From a checkpoint of a small mixture-of-experts model trained on Wikipedia.
Size: 11 layers, vocabulary 12019, 12.7M parameters.
Below are experts of layer 5 (counted from 0) of a mixture-of-experts language model. Rows are named router (the router's row for the expert), gate (a neuron's input weights, with its number), up (a neuron's input weights, with its number), down (a neuron's output weights, with its number) and show model dimensions 0-63. Each number is 128 + 24 x the weight over its row's rms, rounded and kept within 0 to 255. Numbers have three digits each.
Before each expert's rows: "gets" lists some tokens that make up at least twice as much of what it gets as of all text; "raises" lists some tokens whose logits its average output raises strongly, later layers aside. This comes from a sample of Wikipedia text that the model never trained on. Tokens count by the router's weight.

# expert 21
gets: ".\n\n", " to", "\n", "\n\n", " |\n", "."
raises: "===", "The", "He", "In", "St", "F"
router:168134089124101118144126107130171113131147088093161130121154070127096100139122101101103076124146106100071176149105162171127167093103120098108111131155158105113137142131140122100120129169122165
gate0:152098106141154122116115170130138143099125080146125137130151105122150100107161143100159132104157091130116139116124116175124130104103133097118136174154140126135095155156110093122140139159105153
up0:124147165177126134137136120120116117150154117126111113081097143160142100147125144097107137135119123089147130106136110171160141090130172156131115116053162118117132101134128102138130102108078156
down0:109085133114098082096125103164133124101146111108131112125151095143132144132128143152142140130151099136139138165141192127110132112143118133176138109170136091135173139140103106111144095143169141
gate1:131154129146173113144172128102116153091097101139109111121137151097111111131094114144116121093148148084138139131147180163153086115144152117124108144128154104122120097126125145112119167180139141
up1:125117125133121129086150108172108101130124148078127116159155143142155133108093148079117093144123082140123099126131112125135146137117152140142132138130150122141140117113107112103128140120127113
down1:133120141111161133163147156129166117139091109149144120114099130091150133096140114130193108125114148113123132157103150171122135124113061120128140135085149107149161128154114174120136130166150158
gate2:132141097109126106137155163110117158117110116120133159151172154133092127148161177155145161139100111143126112136107144150116156099146149085134131133110126141141138122155123091089124116143112119
up2:113119179147121102115084130142101136126142140125181125111106108094143103131134140127131181084151116125120130133166101110122176105116132137141122125104162127113097165125112090057129144172135101
down2:110147126114124129131148077098164133090130120158154185106144142163126152119095082126114133134124127112113133098134138183087126096114130078149115110126115125132124118167156124108103117130106145
gate3:120118130181148146091182112101135134121153113164131129169127097114099178151134130145103144138169142164118144137127164102126163114143146113119135119144129103103125163176157104115116164151157123
up3:119156095090114159124089158129116147100105124170097123110136147163106112150092115135157170092136122118106053144115117110137153122126092101147145116122145094153136107163144096122129106130141198
down3:113151119145107093135110108142139093113116134112108159106145072158133132113083136163121109138088140123142143113119102095140131127166123165133147125118137187145149138145148108139142105156078105
gate4:107138157145099114114101102122138116129149129137084137124108140157144153184158115118129139096128101142120171127165151105148150099106161093115084140161087141116104186143138130122108141169139098
up4:118097149120122146156105165121137163115094136161139146079150146135125117071181118113110159144094123146117117118152103127141135125109120165117121152109135143144124105129130103142147123124150124
down4:085117137119173151145115146103160094117125119178117135147139130086127086133166155103133145124100134141123130077146112154111167145154117165108106074123126149134121154119156107130155121173125141
gate5:123183082132163119116158173141085092078155140110173132120143140091158127176154114126141072123107116108131131155117132143085151119129144086088164125168141153147127143157141107134126121137106163
up5:116085151123156106091130139140127172113161107153121160176135165160129140175136115122152104104125121131135111118155121115143153131154120125114119160121105141127124089115126154086146123121135115
down5:128132121181146140172092135159116141134088126135126126153149129137177165141153135150107126102150136100146153135098135133142156116120168118102140092125146081143110154113123116085117130132139171
gate6:157131148103089101176100117118168124126119161113161107099185128082118120102128156139160135119149113134123072128148136129143113125119059148129140108108129116114102112143147069146132159104121112
up6:138141110149145136112063117133103106165074112136118101088116165135119119127074129108151114116167112139170180126155131133128101142128145162122136092148139117092153128148125128157128102081142153
down6:172132131132125105140115125135094153151128123099141149109127121069124131140164179119110120155183166160119150103108116138143162170134139169177183142144129135110107158117159143133108139131101139
gate7:134122120125101135185181100120151105162126120122129135127143109160098115128120102181146096093154154103130140169132153146121153135114142096140103135105081136131143101120135153092162136130111125
up7:140159087106110140138134172129129076122113089094091115152124151152131138118106163153123134119119149141103124063138130114163109166171108105075144154142165081135123110122136100157124145100120144
down7:097115142125066141105083138129154117132085119133133155170108142148111122173136113142135151119138164098122122148148080122128129129092116107145154139126166100139123119122150117075153134123111097
gate8:129169123135162149116111109155147134158158100138107101099109108128140143145128103101130158113101121125099131143149170112142123097121127092130145117171102092102107100114143123149133122154180118
up8:116119177162145126125121102099096093139132128077132109128110130129134120114122168140155150147189150140153134099125118133117130110097128120094111101116086097119154146132113145118121094115137109
down8:146145079139120133129136142113141109081130147132149149132139113123116155126150118159152147127174144181133144137105127121100100081139108113072191119109145146150161177163090140099162183101117103
gate9:085130159188163164172087111090125119148152132147142107115137138067129117133157117088124174137131113136133121117149145125137140080099114118122107111146107131151127126159130128159103133101101120
up9:093098134131143122108105100127121088097125122105126114147121142165117151065115163133095099148133112127160103166141166104137136122117122152151145075099184166143115132115152141147113156156163145
down9:111114112131116144115128140139051106126101134102101128110124104182144147165112153131132131100087095047149118149123127123107175116129133148151162147155114139148119115065110171101090096154160132

# expert 19
gets: " (", " \"", " ", " |\n", "9", "\""
raises: "S", "It", "I", "now", "in", "Sp"
router:156180085125154112157142119142145110129135096099143154136141087122073085131131107108072110100116147112095156157088134134153162113123126095111110137116128108116109116131140160105095170138131155
gate0:103118124180148128115099094147119100116107153113130147162074077143054128146152093136111107120113115097100136118103091149105123139125106162103158129135121116109119155136137153105149117156127155
up0:186136093136102113144134115131079125110113060129104094135106171111071173159109129159078133106143166121081127123158133133123185183164099128112118109116120151121134146124130135140114123130131121
down0:151160149115098129155110091127116142111136123097143116103106122152121178141129135175121158128143177129127139098127113104158096118143147113113106127091098154106168079121130115115098161102154155
gate1:133132105127122121149092133190081129121117132102154139167090097105113148137144143143130156132129116129107130097101160107120155126125168089137119162136113118138155153148116115135134147115109152
up1:111160139134180095118149164180091147163123112142116111149135135166130124108117095159109117151123127122077134131128108120133137108170118129132156136115107123098134140148153113087137140121155067
down1:099112138130120095149173115149145124130153105133105155099168141138144132115145125170148141124164143149115079145091135155171106128130128177141147137121128102108159077099092124149145130109123134
gate2:137154109168119120115108115114100094137152117116086147109131136128104110126137164110071145119126122133117167147104116089100153121127106137116128144146074116161136118143137115116107108147118132
up2:149128092074095084115115107137119118120138110114148111104103144109119174113105107121150116122161087117191161142118171132126102150130089132133173146171127136131131142140068122125099142104152101
down2:128150114131154126161144134136123155132121154184069168101121140086131131133163085111151137096142134140130102155138109145140154131125130151139111144083128119104175138124122129079135123124144159
gate3:101176106135156087121087124121119116106078119116118155144135121155164123160107114166125127133120114131097116132151111169128190132161130103116162121157158133146102179142141108127125174106129092
up3:139094154193157107142153128139114151106152140136131161135084108133144078143162129152140147114110122107126120149126157137118160177134124138149125140141109132108081153114142134094154159102104159
down3:101124113132104103086180152115190142163132103096099112108112091148130140090143131122151146153136137057125102134132130145118132151121134141128151115060119108136123127109143167145141114154136139
gate4:125122124113146137101160115122108147122123090097113146127115120166119119138129139140124119118099123154116126123098127131167140137139157168100165146147105087073089135144123116103141107099128180
up4:110118131119094145115101116149120136111149126149113077117114148097128156091143146092112153147171188120130175073097100128087139159121152177149085149142177084140160136118102082127161139093189134
down4:136146139189074155124143144135113070150076169101148103146160086158115173107156118135173144135114154118138104153111104151149151075104162142129108156157138130131121115155146133136136125123162125
gate5:152089114168139133059115061143128099127138108158117117093114087113128117120112093133117085102119098136156128104147133081129093064124114128132140137101093136139124109131119180152127101122154119
up5:120064139156153150115122121108128153120123119121119142102098137098116106082150078132111097151098161093143082088141114155154141110121109146142138161144104167089082158116138119152095127170128119
down5:119104132105153119151137119132134155130135112105169165085155166126116154153129142119103139132049102162164143089103107120141059132169164169106139164146122113135101118144129107149111108125105153
gate6:106155164145123078131157158140126141136127116098112115126112149127092137133148137060120113122080150122069132104107116118138141103146153104144143143144094131114094155154140129144128132145107143
up6:107126153145113111123145141114152147117079125116061138101163088081118138137159083153108117127117169132141101140168129107188128135076136107115142143106108108127125165135136133136120136129142155
down6:133161130118134129103125117137144170107123079143138137110092137154117167149086112163113115138071144120110154110126117176116143139129119087115128088138132131149107134173084138149089118120130126
gate7:134153123092168108073111083150134086152109098112116120139110125148136118166127117118069149128092129103102147162152101141120160161113111142131143131095155112123124142130156154114138160099152152
up7:106131146156112116105156117179164139136138171121091136128099138121143077147109157139115137128156135153108128170173116096110130165106120128135152106066152142138157130137150142114122132139146129
down7:137139105149092142110132124111156088116112137192145134142098113130138148124143121155114149116120151155104160104150131107126157138108126130119133170174115111137120139163144131208118161126119142
gate8:114176137096137128163126123150140125125155149127134140115093091124074126116123094123118139127143116138110112152098185105164124148128146141116132118112125142134122066124170121152077149089119147
up8:111112094139122110108141170118138149128154166141080117078132114139148138103127131141179124103159115124148166171106110120108211125131120122120128136149073121127152146151135125080123109156156111
down8:127137146124110111119164159100124159154125080127153122153090119103165122125121129129128141154118124120154118140107109167104127094112087068121159113142104100150139141143080119137131094108134083
gate9:118111172090165134151155153139072097125139113163118107151129097113121109147155131097136096098083136112141118119108169139154127117146110152134130097184109103096092119097206108131105120169153173
up9:127151134153129131149125148087140143147134142065110104115159155131127112132102122147122181133128136146135177140090165097170139156112148127132124124107104124147132141181147170135118132128107112
down9:118122110118094115155124091112132094147115124118086135159151138122163124140134140140134132127107121142127144142132144126153135118118133135105069132125182103116138091102102160152157170093123150

# expert 15
gets: ".", ",", ")", "\"", ".\n", ")."
raises: " In", " It", " The", " They", " He", " As"
router:144149097120124133129119105111162091133137109126136124122145103104091105127138130085107105126152109110106131173130147133145189093136146119074088177164134098121147106110135147078104174122144131
gate0:153143115151152182122128125107187149099106138121155129108132138126075164141115178076123126071109143148136106157120149141151156149115145133112087159119135157145104135127103157094141152163116115
up0:153112095163101152132079125114078143092116120164138147127148096120171152144113107160144109099151121140103122123105111144104094146161117118127118124146131135112127123109120129110097126121153194
down0:153163127118139155145117107060163161128125149142151110153115135167107126108136162123111099166093159158113160091184102101122137140149146149114133115143146111152145126132093127122102142158104159
gate1:138118122095110130141164138130124122130116115157122091100132165140115118126164153106146177163114124110091086188130163140158135166153129118135106151176141137144187101152087115089116115113136194
up1:089128142156141144164114129100135091138115121122109145094110160145153160128147097107131137198135141134086123154142140090142164095161145126136158149153154140178090109126125105097139160089142106
down1:071100122129140116120085144121084170131156121129121126114117124131130114104112116116127132143115100117145169082132132138102104100119102153085104114094113109131110113149109162130129128130135172
gate2:120127138121126127116122088109118155058113083071163136118140169138107138133139147085105137150110118103103117172157151133122157126171140119122162115144111145133129131125149162092161171104138101
up2:186119091110140136123142111106109141124127133106109070153111101146114120144128095103155149142137139107127098084114159129130126139141139152120095135159170074131153147098136146125135152143171142
down2:117097137093128095134146111154134093181093117163146145117108102173132114138132123114125114117135091111124146175101173102069088132115125107136111121149132120138095110094100170161119111122138134
gate3:132118145125088174117140135099146101120158105108132153150091135142128164138154117127095138150118128143142126167101170164062142132131145130095111138160123090122123141100176095118130144075136167
up3:119118137161099127101112137156123133128118139117110126159106123147143129133129136103114111064124096114147137070152148127129106104149151098161123138118104117136139149185123130147121130171105124
down3:120137169150122149132126127169140093166135120119164134122121110119126141095113147163153090140152136157126119092119130177116169136122120108137124134154127175128101111154142086113106135127130154
gate4:104146128127160166143157143111145148144130097136090152150138154105162134132179084093147112132119081091123117123102109131167160099121170118143144133145151106121170119086120167101131101111138132
up4:051086085135127135086139119174139099146131142092174138144138140161104114088142127111126154164109079107086150166126116145100118152136136157124175117110124089139129138153110122109162127115145109
down4:114139135123152123172129134094151146128115118118133075156117134159150092111074123131142096086130101154078133162128137157119146107144120148109124093162085108101108156164106107156147134158132138
gate5:114140132129131140122115143106099132146120079125098132112117127116136117110126120145083073161144114143156134150093174138122144159107105146130116128105120160142112153084129142122169126141171136
up5:133110105136110138125128130130136103153156177129107119140129106087123148120106124145130141117171180115105108148139107134176158122147124166164101150079142093088112107105183141138120131150129110
down5:132085114106145164086133138089168114116115105085137088157069097119148133146115138143127091106142131096110129070141127077105147140117122088130121150056112134159150126082145147132124154111124110
gate6:180161088150150134130163122135165090140104117125111099092158137135135135126107102141151111113111155104157161168157137134115130124137126111087160116140082122120145141150133155081130071084101102
up6:096151097105141155105115139124185081116137117125125122121086131146116170165099090151142091124141135124154178138154110147137166108144121135104097131113090144089163116143123126163131143149127178
down6:094138152103114123133157135083124114116118177171143115161150135113118102131137085137113136135120130129104117068121147163131114127124121152115156120083162161098131160124168122113122147107121166
gate7:090123144132147114146123134151166125110137106086107122103170121123127110117100149105144145129129102112107114141146138150134177145147130116065128122144129130116124134091118087098146104095154091
up7:130172160132142158155120094095131128107191132139104136109139131147144125097095163170138123141114127159136117156143104134141151118142123125154162125144122149066128127163140127101136121087160126
down7:126125102144120148135120107134107159147140146129124122127103140126100147126162124153131121117112142102137144096082142129139119083131112143109112110115083102123100163156130117143094116134133169
gate8:116145096134124101110139146164092092126156102109125167112122153162057145143178149129115158145094120106131146132164116106128123060119135100086109129105121144122160145144150094094110122099165164
up8:120130135078168106110124074170087127135089138156132110163163119132126127141121139143140138130144152147146118122131085135117161190123140177132110128114162133140139120137140128113137107172135130
down8:116139120123125139099141142160141102125087106142121149149134111142105091137126070168167119086120156175130125142116108124159143153169117120118160109121148125159132100126104134079114119128148129
gate9:160166104110130117138130168086119133143112121106120099132123107117154071148131095116141114112148134106139174126089156168143122124118113129104134101121117125078126151109166135055082106129126131
up9:136070110102113116125118111174149113081126143099128085137159157142087092112148140107128145107084079113152077161169134139133120101136165154118153148105139157113145137122134118119122167167099176
down9:131137073119134126099104086118126173150115108106127099167123119149134122173166108124091135114109109083131138109134152106129100136120166095094140145136111097149152177193147112119135148153109100